Weights of a small mixture-of-experts language model, trained from scratch on English Wikipedia.
Size: 9 layers, width 128, vocabulary 4641, 35.2M parameters.
Experts: 3 picks a token, a softmax router.
Training: a variant of Muon for the experts, 658M tokens, 5023 steps.
Below are experts of layer 4 (counted from 0) of a mixture-of-experts language model. Rows are named router (the router's row for the expert), gate (a neuron's input weights, with its number), up (a neuron's input weights, with its number), down (a neuron's output weights, with its number) and show model dimensions 0-127. Each number is 50 + 10 x the weight over its row's rms, rounded and kept within 0 to 99.
After each expert's rows: a language model's description of what the expert responds to; "comes before" lists some tokens at least twice as common just after its tokens as in all text. This comes from a sample of Wikipedia text that the model never trained on. Tokens count by the router's weight.

# expert 10
router:65 61 58 37 43 37 56 44 46 56 60 54 43 75 49 60 49 67 63 43 38 57 51 45 44 58 62 48 51 35 44 65 46 56 58 45 43 53 64 54 39 60 59 41 43 48 42 54 42 40 44 64 44 54 44 43 52 47 41 44 58 40 49 49 50 73 68 65 35 69 62 65 76 34 52 45 50 59 43 43 56 33 47 61 47 55 37 59 53 58 49 42 51 51 55 60 47 39 56 54 49 35 30 44 31 47 55 54 49 61 40 61 45 54 48 62 32 45 40 34 53 50 49 47 45 27 59 29
gate0:44 33 57 57 40 48 42 44 58 49 42 43 48 66 34 78 80 63 55 51 42 47 41 54 42 57 51 57 38 49 39 43 44 80 49 49 57 68 62 58 36 70 53 72 44 45 57 54 58 55 50 45 56 75 50 46 48 45 58 39 48 42 55 50 47 44 46 55 46 66 46 30 41 35 53 57 48 62 50 58 69 60 54 46 60 54 53 31 55 48 55 42 47 43 51 52 27 36 53 66 64 61 56 40 45 58 58 51 56 39 42 57 51 35 54 49 36 56 43 57 54 41 52 54 50 51 45 44
up0:53 55 54 53 42 60 49 58 62 38 42 50 64 41 61 53 48 45 58 30 56 57 53 34 43 42 43 38 56 52 61 48 57 52 50 53 66 50 45 56 53 52 36 43 63 32 41 45 35 50 48 47 42 66 49 46 57 61 67 51 60 54 48 53 57 30 39 47 54 41 38 40 52 32 54 46 64 47 52 72 48 47 35 46 39 46 35 38 46 60 53 44 39 35 42 54 46 61 36 47 47 29 76 42 54 36 57 39 48 35 52 57 82 48 34 39 39 64 44 56 35 57 51 35 55 48 46 45
down0:61 56 46 51 53 48 47 55 68 63 53 40 61 70 57 42 39 44 60 50 52 53 66 61 40 56 57 34 43 38 35 55 54 49 44 34 37 56 44 59 59 57 57 50 36 52 49 42 53 31 58 20 43 46 42 58 52 53 58 63 58 62 31 42 52 52 49 44 37 49 44 47 50 51 53 37 39 47 55 50 49 47 61 43 63 29 44 73 62 47 68 53 53 26 60 69 48 71 52 59 60 66 50 61 43 51 51 48 41 54 50 48 48 37 47 45 46 35 29 55 55 51 57 55 43 38 61 31
gate1:64 49 51 47 34 48 39 50 51 55 48 40 57 41 74 85 69 60 42 62 46 60 62 43 47 62 38 50 51 57 64 56 53 58 43 64 53 46 45 52 68 55 51 50 62 60 51 36 64 67 41 42 36 55 56 56 58 56 53 44 59 51 47 70 63 23 44 46 50 35 45 50 59 37 60 52 46 35 50 40 61 57 47 53 56 48 52 41 56 40 54 51 46 72 54 49 64 55 52 45 54 65 28 71 51 46 51 59 65 54 55 54 37 38 44 48 48 49 57 56 71 33 46 45 46 46 47 57
up1:51 36 50 33 19 46 32 47 51 47 61 55 71 38 51 62 55 63 54 54 41 44 44 55 58 63 48 36 55 66 51 50 45 75 50 66 64 51 52 45 52 50 52 53 42 59 43 33 52 38 46 56 54 53 46 46 47 61 49 56 47 39 36 58 34 42 67 56 41 43 60 56 51 32 55 48 48 37 36 53 50 39 54 71 41 61 48 54 55 43 56 42 58 61 65 43 46 49 44 56 63 55 42 68 51 47 48 31 46 56 54 51 63 32 36 61 62 66 44 62 53 50 32 65 37 54 62 55
down1:66 39 60 49 36 48 51 45 56 40 71 57 58 49 39 70 47 39 37 55 42 59 66 69 55 61 68 33 46 54 59 40 52 47 61 39 42 45 62 52 42 46 61 45 43 66 67 72 54 53 64 51 52 51 43 36 65 40 51 58 45 44 55 44 71 44 52 60 41 46 48 50 53 44 54 68 51 42 50 53 52 43 44 62 47 55 29 61 61 61 56 38 47 51 61 59 51 46 43 62 39 44 47 49 75 47 56 44 49 52 35 50 60 28 51 35 45 41 52 26 51 61 56 51 49 34 45 61
Word-initial verb stems awaiting an -ing, -ed or -ment ending, such as comp, form, oper, hold, w-ear-ing, app-arent.
comes before: "ing", "ed", "s", "es", "ment", "le"

# expert 47
router:41 38 54 53 23 32 42 37 51 46 44 38 52 59 47 40 56 43 68 41 61 36 57 51 36 44 55 46 47 50 40 49 42 54 51 39 58 43 67 65 42 36 65 61 45 46 45 48 50 51 38 59 58 37 52 49 51 50 59 42 34 38 54 40 42 47 64 65 35 52 66 55 61 55 56 57 33 58 56 60 60 54 51 60 35 23 65 61 49 51 35 71 60 50 56 58 40 39 55 67 57 54 36 47 50 45 34 59 59 62 39 63 59 51 67 46 41 62 45 56 46 54 64 57 57 36 48 49
gate0:51 30 35 44 52 52 61 40 25 62 53 40 56 37 38 41 57 32 53 45 40 48 54 62 69 48 46 55 55 32 36 58 62 49 80 49 58 38 57 74 45 64 51 60 55 61 44 40 37 51 71 39 45 59 59 46 45 51 37 43 42 49 45 49 79 50 53 50 40 46 55 50 55 51 60 55 66 51 43 63 61 49 60 46 53 55 49 51 53 63 37 50 56 56 47 50 64 47 53 45 39 59 44 63 58 51 44 51 54 47 51 51 60 44 47 73 43 46 48 39 53 56 56 66 42 40 68 70
up0:33 58 45 59 53 46 26 42 51 40 49 42 39 66 71 52 41 61 48 64 32 52 59 53 30 58 59 55 51 52 53 69 41 34 53 52 51 63 42 44 37 39 44 47 56 54 57 59 55 30 20 30 56 48 56 40 67 42 33 58 70 49 45 50 48 57 51 45 56 61 53 56 39 52 52 45 50 45 38 49 59 58 43 38 54 57 55 45 55 53 55 56 36 37 64 30 38 48 64 39 50 62 51 63 42 61 62 59 54 54 48 51 46 54 45 25 65 56 49 45 59 37 43 56 51 52 57 39
down0:50 53 54 63 57 51 53 54 37 54 40 48 53 63 33 65 54 47 70 30 54 42 54 58 64 61 56 62 45 52 45 43 38 46 50 42 63 46 54 42 64 41 48 44 51 51 54 49 43 14 47 47 49 56 53 60 43 31 49 45 55 47 54 30 39 52 44 62 50 45 53 54 81 47 54 52 35 44 58 56 51 57 54 45 68 65 51 57 57 38 68 44 73 55 50 66 44 54 33 67 38 33 59 62 37 51 49 69 53 47 46 43 57 49 57 53 50 38 67 53 34 57 44 54 33 49 51 53
gate1:59 48 23 42 45 49 60 57 48 60 46 47 48 57 52 54 50 58 59 60 57 61 54 27 56 44 47 54 50 62 47 55 45 43 50 34 38 48 49 43 44 56 35 46 46 44 51 58 46 58 47 27 62 42 48 61 47 56 44 51 67 42 50 24 44 41 55 51 25 35 50 61 54 59 25 50 53 43 68 54 42 34 61 55 50 39 64 54 49 63 61 57 63 47 34 51 29 58 51 48 62 49 44 39 51 36 52 48 40 67 47 61 61 53 53 43 58 67 45 59 68 56 43 40 41 40 32 68
up1:37 55 48 49 35 60 52 42 42 46 53 61 61 44 45 56 39 53 40 59 61 54 47 42 47 54 70 60 55 53 62 57 60 62 46 56 29 50 26 37 75 29 36 52 42 47 47 42 38 53 60 60 47 54 56 47 69 44 39 48 40 61 42 40 53 42 54 54 52 38 66 53 47 51 33 44 75 47 48 45 47 58 54 39 55 42 32 26 26 45 59 46 47 40 53 24 39 51 48 46 35 55 58 51 54 50 57 59 69 51 33 45 39 48 47 48 64 54 58 39 40 44 49 41 51 52 57 48
down1:69 56 54 64 66 60 53 62 32 51 51 61 62 59 23 47 59 65 53 43 48 47 42 37 48 47 50 46 62 63 48 32 58 40 42 46 54 51 48 47 50 46 41 59 52 62 61 50 34 50 63 63 53 58 49 58 57 52 51 67 47 67 68 41 52 66 53 43 63 50 65 70 44 55 41 40 56 52 49 51 59 47 51 41 44 46 58 44 74 51 44 34 49 49 42 36 48 54 34 43 47 57 40 46 50 52 51 71 41 60 59 27 55 45 24 36 47 46 37 60 64 63 50 45 51 38 52 59
Month names in dates and time prepositions like since, until, on, in, by, often in biographies and census text.
comes before: " ", " the", " in", " to", " his", " –"

# expert 8
router:50 49 58 42 35 44 51 32 37 58 52 59 48 65 42 51 62 51 51 47 54 54 37 49 40 55 63 57 47 64 66 53 41 65 48 39 33 58 52 49 63 59 38 44 65 64 42 54 36 67 52 58 50 50 33 64 58 50 43 29 41 18 56 40 53 67 63 64 38 61 66 55 65 58 55 44 45 48 56 57 55 50 42 43 64 54 50 53 44 48 45 58 45 43 54 71 40 44 59 48 39 26 41 40 38 53 41 55 42 54 44 58 63 50 70 55 29 51 47 49 43 51 53 48 57 40 64 39
gate2:44 48 45 41 44 55 46 53 59 47 61 53 53 63 51 44 71 49 51 69 57 56 44 64 55 53 45 66 44 48 63 45 58 59 64 61 55 51 40 52 38 63 40 64 57 45 49 53 50 63 44 30 54 70 39 42 56 44 40 51 57 34 50 43 61 57 46 62 35 48 60 52 42 45 66 40 64 45 56 50 46 27 45 51 60 57 61 54 38 33 53 45 59 56 55 57 53 65 48 45 55 32 54 43 39 66 32 75 52 68 47 30 57 47 66 67 36 66 37 51 60 57 68 43 49 49 53 52
up2:54 60 28 51 38 64 53 55 53 48 48 54 36 41 56 55 30 56 51 26 54 42 48 45 65 54 54 31 56 46 32 39 48 33 38 56 56 57 60 51 38 52 47 41 46 44 49 33 38 54 39 57 73 33 55 69 40 64 43 58 58 66 58 44 49 41 53 68 57 45 50 50 59 45 36 67 43 38 72 48 46 68 45 45 45 56 60 63 47 55 42 44 41 35 45 35 58 53 39 74 63 55 50 47 51 54 43 58 44 47 54 68 43 44 40 44 44 32 59 59 55 49 39 55 51 49 41 48
down2:51 58 59 65 45 55 44 51 59 65 28 65 57 55 53 58 50 44 55 53 36 43 38 53 35 56 48 47 57 69 46 44 50 44 31 33 52 55 62 75 44 62 49 35 42 56 51 49 48 53 42 53 31 64 51 54 52 49 41 47 41 42 47 46 43 65 41 52 46 46 36 58 56 57 67 51 61 45 48 46 40 38 28 36 58 47 43 45 59 53 26 67 53 46 53 68 60 66 76 52 47 50 42 65 54 56 67 37 46 56 45 40 52 51 37 66 60 55 62 48 38 47 61 47 55 63 43 68
gate3:41 54 66 50 38 40 58 46 58 23 43 50 42 54 41 53 39 47 47 34 37 57 47 50 51 71 39 62 33 39 67 58 51 44 70 60 51 70 43 34 52 62 69 61 51 43 62 47 43 63 56 52 44 51 49 48 46 54 48 25 35 36 56 56 48 59 48 59 55 55 47 45 62 50 40 59 46 67 53 27 51 65 55 43 68 49 51 29 35 40 60 37 39 54 63 63 55 50 45 55 42 52 46 39 45 52 50 55 46 51 41 46 57 53 57 71 54 46 41 50 29 57 42 48 45 58 40 40
up3:63 50 36 61 69 63 53 48 48 56 58 56 64 41 45 42 45 59 64 46 51 59 55 56 55 40 41 49 39 59 45 53 42 54 55 57 62 47 65 57 48 53 47 62 41 43 49 59 59 47 61 66 69 34 45 51 69 49 46 80 38 67 55 30 50 50 49 69 51 49 34 41 53 69 58 57 49 71 56 36 52 44 50 66 38 43 23 49 57 46 55 47 53 48 44 53 60 35 45 43 53 54 60 44 60 52 42 44 44 30 48 40 55 30 29 59 41 57 38 45 41 39 52 45 55 43 45 43
down3:58 53 48 50 62 48 57 44 36 45 44 64 55 41 55 49 40 53 67 39 48 52 52 42 38 49 52 63 47 45 57 54 45 63 29 60 52 55 40 38 48 57 64 27 56 33 50 51 45 58 37 63 58 37 51 55 40 36 57 42 33 58 52 43 43 49 59 70 43 43 52 55 67 45 35 38 50 58 61 53 38 41 52 68 50 61 65 52 51 55 63 45 56 61 65 49 70 50 61 45 63 34 46 59 55 48 46 46 32 41 28 43 52 62 49 42 39 28 46 58 50 54 65 27 30 50 37 59
Second word pieces inside common English Latinate words after a prefix piece, such as comp-ul-sory, inc-om-plete, assist-ance, ch-arg-ed.
comes before: "ed", "ation", "ated", "ing", "ion", "ate"

# expert 41
router:43 49 46 42 40 35 46 49 40 57 58 44 42 63 48 57 55 63 57 45 40 51 51 39 32 50 41 50 68 49 42 60 57 46 46 48 36 44 51 52 43 50 40 67 46 53 38 42 47 35 45 63 53 53 20 59 53 44 45 44 38 41 29 46 50 64 84 58 31 59 60 58 68 66 67 46 48 52 57 55 63 39 43 59 41 24 45 55 67 47 54 61 53 52 48 61 39 34 47 63 54 54 51 43 42 52 43 55 57 49 33 44 68 52 52 49 37 47 47 34 47 54 57 39 47 40 43 40
gate0:54 63 64 51 61 82 45 68 39 48 48 46 52 61 51 51 52 62 57 53 49 46 56 49 33 53 47 21 79 51 44 36 55 52 59 67 28 52 46 61 47 48 28 56 41 52 49 36 59 41 45 36 53 40 51 54 43 57 59 46 45 42 52 44 42 38 45 49 57 56 66 57 47 53 57 37 35 59 52 52 53 40 49 60 49 49 55 68 41 53 56 32 45 67 28 44 47 50 60 59 54 59 39 37 36 63 45 40 55 68 51 62 47 67 42 47 38 42 54 54 42 54 53 44 60 48 38 48
up0:37 53 33 39 51 44 55 49 54 63 40 42 57 63 43 53 45 62 49 33 58 53 50 50 65 52 61 37 50 60 61 57 54 58 45 48 49 63 48 56 53 63 46 43 34 50 50 56 36 54 50 26 35 39 53 47 48 33 30 42 54 52 68 54 64 40 43 54 67 43 44 64 61 56 43 65 47 75 50 53 48 60 39 50 54 60 44 39 41 39 59 55 32 43 36 44 42 62 39 36 56 40 58 55 58 68 50 54 37 44 32 56 47 72 56 71 61 42 56 30 58 55 53 65 52 51 50 55
down0:51 46 50 56 55 71 57 41 41 53 45 56 59 32 78 37 44 35 35 37 46 43 36 68 48 42 29 52 61 56 49 62 56 45 56 56 47 57 68 47 52 45 41 60 50 53 56 56 70 52 35 54 59 56 58 45 50 68 49 53 45 55 43 66 42 38 59 54 50 45 63 45 31 41 40 58 37 44 49 58 44 52 55 63 51 53 58 56 51 51 38 52 56 42 34 81 47 44 45 46 47 40 55 31 56 53 46 56 44 48 30 29 47 42 56 46 54 38 40 43 35 62 59 40 47 71 54 57
gate1:64 53 50 59 81 65 64 55 47 41 56 47 44 59 62 56 50 17 39 50 67 51 58 65 41 45 56 49 45 41 47 38 51 50 51 48 52 41 43 50 46 41 54 41 47 64 54 69 59 51 53 48 68 53 45 54 43 60 50 38 50 63 58 40 34 49 39 37 51 57 61 54 60 59 56 74 58 52 35 46 48 59 52 61 44 34 42 51 42 49 39 38 38 69 44 39 69 56 40 54 41 50 61 55 53 54 39 48 48 46 37 61 41 68 34 52 52 58 39 31 62 47 36 42 45 47 34 53
up1:60 46 59 63 60 55 67 58 39 49 43 40 46 58 65 58 58 35 49 59 52 56 56 49 40 46 37 40 51 46 44 48 49 67 48 47 56 44 37 51 61 55 48 24 55 41 62 56 63 49 53 51 64 35 55 51 28 54 32 53 60 69 47 61 41 51 46 32 48 58 63 64 54 55 55 64 47 48 34 62 45 53 47 40 37 27 48 43 40 29 50 50 43 61 60 42 67 55 37 54 42 61 63 61 36 61 46 61 51 49 40 71 51 62 42 62 44 54 50 37 73 49 60 43 45 41 47 61
down1:28 44 56 40 33 54 54 67 54 46 45 48 52 36 46 41 29 46 46 22 27 37 46 51 58 81 47 70 48 41 54 34 47 45 42 29 44 55 52 54 59 40 45 42 40 44 33 60 49 60 50 50 32 55 45 64 50 52 67 62 50 62 46 53 58 48 46 67 49 57 45 49 48 59 30 31 56 40 57 41 51 55 51 38 45 42 67 40 64 48 56 50 55 41 56 54 42 60 58 50 50 61 59 44 52 49 66 35 50 58 40 46 62 49 45 44 49 65 52 46 46 33 59 55 55 58 50 47
Clause-linking and modal-related function words in running prose, such as not after may, that, which, where, when, them.
comes before: " the", " he", " it", " they", " was", " be"

# expert 70
router:49 44 61 59 52 40 31 58 52 54 48 51 47 72 43 54 52 61 55 60 50 53 45 49 26 49 45 62 60 65 41 58 50 62 31 57 45 53 57 58 51 53 47 56 40 52 38 66 46 56 49 42 51 60 46 53 54 35 47 53 60 33 39 43 34 49 51 76 40 78 57 45 69 60 48 49 42 42 50 42 59 46 43 37 49 40 56 41 55 63 57 57 55 62 67 62 40 49 62 57 35 38 24 33 48 53 59 69 41 56 43 54 58 54 65 45 51 40 52 57 52 40 53 58 39 45 69 38
gate2:66 45 50 53 40 52 69 51 50 38 37 75 48 52 44 57 56 62 48 58 33 47 53 43 45 67 42 62 60 60 54 48 68 48 54 55 49 61 53 77 66 42 81 43 55 54 48 36 30 45 44 50 56 39 69 59 59 50 40 55 61 35 57 52 46 39 65 52 42 58 49 46 47 59 58 40 43 26 55 51 59 42 56 55 48 62 52 46 78 47 49 42 50 48 52 44 49 41 46 57 30 48 48 46 64 58 39 52 64 38 51 48 48 49 62 44 38 44 52 58 36 53 47 67 57 63 60 51
up2:31 68 47 40 41 45 54 40 64 74 55 47 50 40 53 47 57 34 59 51 64 59 40 44 43 60 50 32 46 58 61 49 48 57 41 41 40 49 71 51 53 40 41 59 46 46 54 60 37 44 49 50 56 56 51 55 42 38 51 56 55 52 52 42 60 52 54 53 55 42 42 45 49 31 51 50 43 51 54 56 72 79 33 70 47 53 45 46 43 57 35 49 52 52 48 45 53 34 66 82 64 56 30 50 42 24 48 44 60 44 55 41 42 61 45 51 54 49 50 57 42 49 39 45 51 24 52 51
down2:40 64 51 40 56 58 46 49 55 53 62 68 45 38 68 40 52 32 47 55 60 53 41 33 42 52 50 50 56 59 47 59 49 48 38 34 53 59 41 44 58 44 58 70 64 40 44 52 44 42 50 37 62 58 44 52 46 44 58 45 46 43 54 63 45 55 41 63 51 43 39 67 52 53 54 53 57 56 39 39 44 51 44 41 34 48 62 29 39 48 57 62 62 52 43 48 49 41 59 42 49 11 29 43 44 59 37 35 40 33 49 62 52 62 38 40 47 53 41 60 47 68 45 33 48 46 40 69
gate3:51 52 52 44 62 32 45 56 55 39 56 33 55 44 59 57 53 54 42 45 54 57 45 51 36 37 50 37 40 57 58 24 48 63 52 43 39 51 23 63 41 52 55 43 43 49 53 40 51 52 40 51 60 45 41 51 61 35 46 46 32 46 48 60 37 64 55 46 58 46 46 33 45 62 41 50 64 49 55 56 58 22 34 65 47 47 56 49 57 53 60 35 46 41 32 48 42 59 65 55 67 48 52 63 53 24 66 66 59 56 52 38 50 40 49 49 25 50 44 43 45 38 48 56 42 57 42 37
up3:44 54 62 40 48 44 43 47 51 49 49 56 76 52 36 55 43 47 44 50 41 52 61 65 53 53 48 57 44 48 56 58 31 63 49 58 40 55 49 52 58 52 39 55 49 47 52 44 58 65 54 51 43 68 52 40 41 45 67 37 45 51 44 65 66 83 44 52 55 44 53 50 61 50 35 51 50 82 57 55 43 47 52 59 61 57 36 36 53 58 41 56 38 52 53 62 43 56 57 40 73 58 53 59 55 54 43 60 37 56 45 35 56 59 47 51 46 70 49 50 57 54 46 33 75 74 64 34
down3:55 53 59 61 52 61 42 41 56 52 65 41 49 46 71 56 70 49 42 47 59 64 43 64 64 55 57 36 54 53 64 55 46 35 50 20 41 32 46 67 53 40 49 50 64 43 53 67 49 42 80 32 50 44 50 46 48 47 56 45 44 45 48 56 55 49 49 41 52 51 44 28 60 62 45 57 39 49 33 68 75 31 52 53 43 70 40 58 53 44 51 42 56 54 30 45 52 48 43 58 48 46 60 55 60 48 51 56 40 29 51 52 52 48 53 57 46 45 37 49 38 53 38 46 55 48 68 44
Word-initial stems of learned or field words completed by -ic, -ical or -ist, such as academ-ic, Pol-ski, art, music, class.
comes before: "ic", "ical", "ics", "ist", "y", "ology"

# expert 26
router:60 52 37 58 41 42 46 55 36 51 43 54 50 55 46 42 37 42 59 49 55 47 38 35 42 38 59 54 46 55 32 48 46 45 39 57 63 26 61 49 60 42 60 61 44 39 39 67 42 41 59 57 54 59 38 65 38 45 46 36 54 28 38 53 45 56 73 52 43 71 60 40 69 46 51 44 40 60 60 41 50 43 34 48 56 25 43 45 56 53 27 42 40 62 53 58 41 42 31 74 40 51 37 51 63 53 54 52 44 45 46 52 50 51 50 41 40 61 56 34 39 55 48 51 37 47 58 49
gate0:62 44 58 66 52 41 43 46 36 39 61 44 58 60 30 49 46 53 22 63 40 53 29 40 53 51 35 50 52 50 51 38 47 62 43 46 54 51 51 42 39 45 49 45 48 55 41 60 53 40 55 41 49 66 54 46 42 41 46 41 52 61 48 58 70 72 60 41 47 31 58 58 41 62 48 56 54 51 45 50 65 37 55 47 48 61 39 49 42 56 42 42 62 46 38 44 39 75 53 73 59 44 50 46 46 42 75 52 60 53 34 46 43 44 55 73 46 50 34 62 31 53 67 42 47 52 48 59
up0:53 51 25 44 43 45 61 43 46 74 48 37 57 55 60 37 35 45 54 43 55 41 58 68 44 36 52 51 45 48 63 52 43 56 50 41 40 55 69 48 64 55 53 66 55 63 42 51 33 49 40 46 10 45 45 65 62 50 60 52 46 47 54 36 53 57 48 46 47 57 45 23 55 52 47 52 52 46 51 62 45 54 45 57 59 33 59 59 49 46 44 63 56 45 69 54 49 50 47 49 60 50 59 55 51 58 44 60 45 47 61 44 38 51 57 50 61 36 60 44 79 44 52 62 36 64 46 36
down0:59 51 43 49 54 51 43 49 41 54 58 66 49 21 39 54 29 54 55 48 52 31 39 43 50 43 45 70 55 53 54 39 65 56 69 49 78 53 43 32 59 48 47 40 67 50 38 37 35 45 48 48 43 62 55 73 41 40 38 38 51 60 59 39 53 58 39 58 50 57 47 35 30 51 59 52 59 34 59 49 39 63 30 52 50 58 50 70 46 47 52 51 55 61 57 49 54 64 44 52 57 62 36 47 61 52 54 29 42 42 60 44 52 53 57 63 46 61 34 61 58 51 45 57 56 46 43 56
gate1:55 40 60 58 48 37 57 55 32 55 45 47 61 50 55 57 55 31 54 47 47 50 58 48 60 54 64 32 41 42 52 53 62 59 65 58 56 44 53 63 62 62 56 64 40 27 36 56 51 33 69 52 60 59 56 55 49 53 63 39 41 58 59 52 50 29 61 46 44 58 68 28 57 57 64 56 53 49 48 38 51 53 80 44 39 57 59 43 58 43 63 55 23 40 38 52 49 59 60 57 46 44 44 46 54 55 55 44 54 45 42 54 31 59 44 47 40 47 47 36 55 62 58 60 50 49 58 74
up1:53 47 57 45 50 61 51 57 65 39 63 52 55 37 65 42 31 47 45 30 45 59 28 50 28 53 41 64 43 51 35 52 54 35 46 51 25 47 45 42 43 40 35 34 66 50 57 33 49 64 54 49 56 32 43 50 47 35 42 55 66 51 59 62 63 56 59 47 49 43 53 51 48 40 48 53 42 40 61 60 58 52 41 53 70 47 50 71 42 68 39 53 65 58 69 36 39 48 47 58 54 43 48 49 51 53 40 53 47 40 61 35 47 40 63 61 49 48 42 57 38 52 54 63 48 49 63 33
down1:48 38 53 68 41 41 52 42 61 52 51 34 48 62 46 51 40 54 69 39 54 39 56 49 47 40 38 54 44 70 55 50 47 38 63 61 49 29 48 51 46 56 55 60 48 39 52 54 47 64 39 53 51 58 51 44 62 43 33 54 40 49 44 66 37 47 46 41 39 50 66 51 56 42 47 48 52 40 42 43 48 51 57 28 49 61 58 61 52 49 37 70 46 46 42 67 40 28 29 42 61 65 64 48 41 74 45 54 42 46 59 44 36 34 54 49 47 54 31 46 68 33 52 52 40 47 71 35
Single digits in stats tables and durations, such as goal differences (+33), match columns, song lengths (3:56).
comes before: " |", "–", ";", "0", ".", "5"

# expert 62
router:59 63 41 50 46 39 38 52 55 50 51 51 50 64 60 57 35 57 55 49 51 48 54 56 35 49 45 54 63 62 32 62 57 48 43 52 46 51 62 44 71 46 55 60 58 47 39 55 55 42 43 60 56 52 29 63 55 39 50 53 59 40 47 45 46 53 68 52 18 53 71 54 61 56 59 44 34 51 42 56 58 48 53 56 40 48 53 54 44 47 48 61 61 44 45 87 41 31 37 46 38 45 46 47 53 46 45 70 52 39 16 54 42 32 48 45 48 51 35 48 44 65 57 52 57 38 47 50
gate0:45 41 41 45 56 49 61 60 54 46 47 60 63 46 55 30 67 66 44 29 50 40 45 41 47 60 51 56 47 55 61 58 54 50 41 43 48 42 40 59 54 68 51 38 46 65 38 49 40 37 35 29 58 63 55 52 37 42 55 66 47 59 54 56 50 52 57 45 56 34 43 44 42 62 41 51 45 60 58 53 55 66 62 56 61 64 53 38 46 48 46 44 60 36 52 54 56 43 53 65 34 45 50 25 31 52 71 58 62 57 47 37 45 41 44 71 62 62 50 48 39 42 45 69 41 54 52 74
up0:40 57 48 42 40 55 41 59 48 58 56 39 62 53 40 65 36 22 59 64 40 40 47 52 49 36 42 41 33 67 39 40 47 40 45 27 37 59 42 48 55 49 55 69 55 42 59 58 62 50 61 45 55 52 63 63 72 51 61 48 60 54 30 49 46 51 43 53 50 47 47 63 50 53 49 54 46 62 48 47 55 51 44 46 48 64 48 78 57 63 61 46 51 45 46 60 48 65 65 55 65 55 45 43 58 32 31 43 43 48 49 62 45 64 57 29 40 49 45 53 59 44 35 69 56 57 54 44
down0:44 58 45 39 29 50 46 48 27 58 46 52 66 61 62 52 49 54 47 55 58 44 53 50 51 45 47 56 50 50 39 78 42 37 55 41 43 39 59 52 52 48 41 76 50 56 49 44 39 47 41 54 52 60 46 60 50 60 49 67 51 36 57 48 51 42 27 54 41 62 33 55 24 37 50 41 59 37 41 28 52 33 50 59 47 51 43 49 51 59 56 67 53 50 52 40 33 58 37 51 63 43 45 51 71 50 54 35 62 59 56 45 55 52 48 38 42 28 43 52 45 43 35 49 33 66 43 34
gate1:67 39 49 59 46 48 47 22 46 40 46 50 39 61 47 62 46 48 48 62 55 63 41 47 30 23 40 61 48 50 56 77 48 33 44 57 41 47 48 47 66 40 40 58 64 56 39 41 64 63 54 53 49 62 49 53 58 46 53 57 41 40 56 52 55 36 59 63 46 56 60 66 44 41 50 64 53 53 53 57 34 36 65 51 52 54 52 67 49 47 29 47 44 64 37 40 33 39 57 47 54 49 69 52 63 53 66 52 51 52 46 76 41 43 54 58 52 41 58 37 58 52 46 53 47 53 40 40
up1:72 42 63 55 39 38 38 40 64 50 57 54 61 61 48 55 52 49 51 54 39 37 39 40 49 27 52 59 51 53 49 70 51 42 50 47 43 48 32 65 56 61 39 50 59 51 42 47 65 61 67 49 61 59 43 45 48 54 58 37 43 44 47 46 78 57 47 71 50 62 64 56 51 48 49 60 46 71 56 51 37 30 49 71 68 61 62 57 51 52 40 56 38 50 33 42 48 45 55 53 47 56 67 51 56 49 68 57 53 52 34 54 44 27 52 44 68 49 48 50 49 57 43 51 46 50 33 47
down1:40 47 55 60 27 58 53 66 59 55 52 47 57 60 59 51 48 40 34 49 47 45 50 51 56 44 47 62 23 62 31 47 40 65 46 57 36 46 46 51 45 59 49 65 38 59 57 54 66 38 57 53 69 48 46 37 56 50 60 75 47 58 44 58 61 50 41 50 43 61 42 46 43 47 55 54 44 60 50 57 56 25 50 57 51 51 50 47 58 52 45 64 44 36 41 48 67 46 35 35 41 47 59 30 37 44 57 44 26 57 46 40 38 61 52 51 43 44 45 59 35 46 35 76 58 59 43 60
Forms of be and have after a subject pronoun or noun, such as was, is, are, has, had, been.
comes before: " a", " been", " also", " the", " not", " an"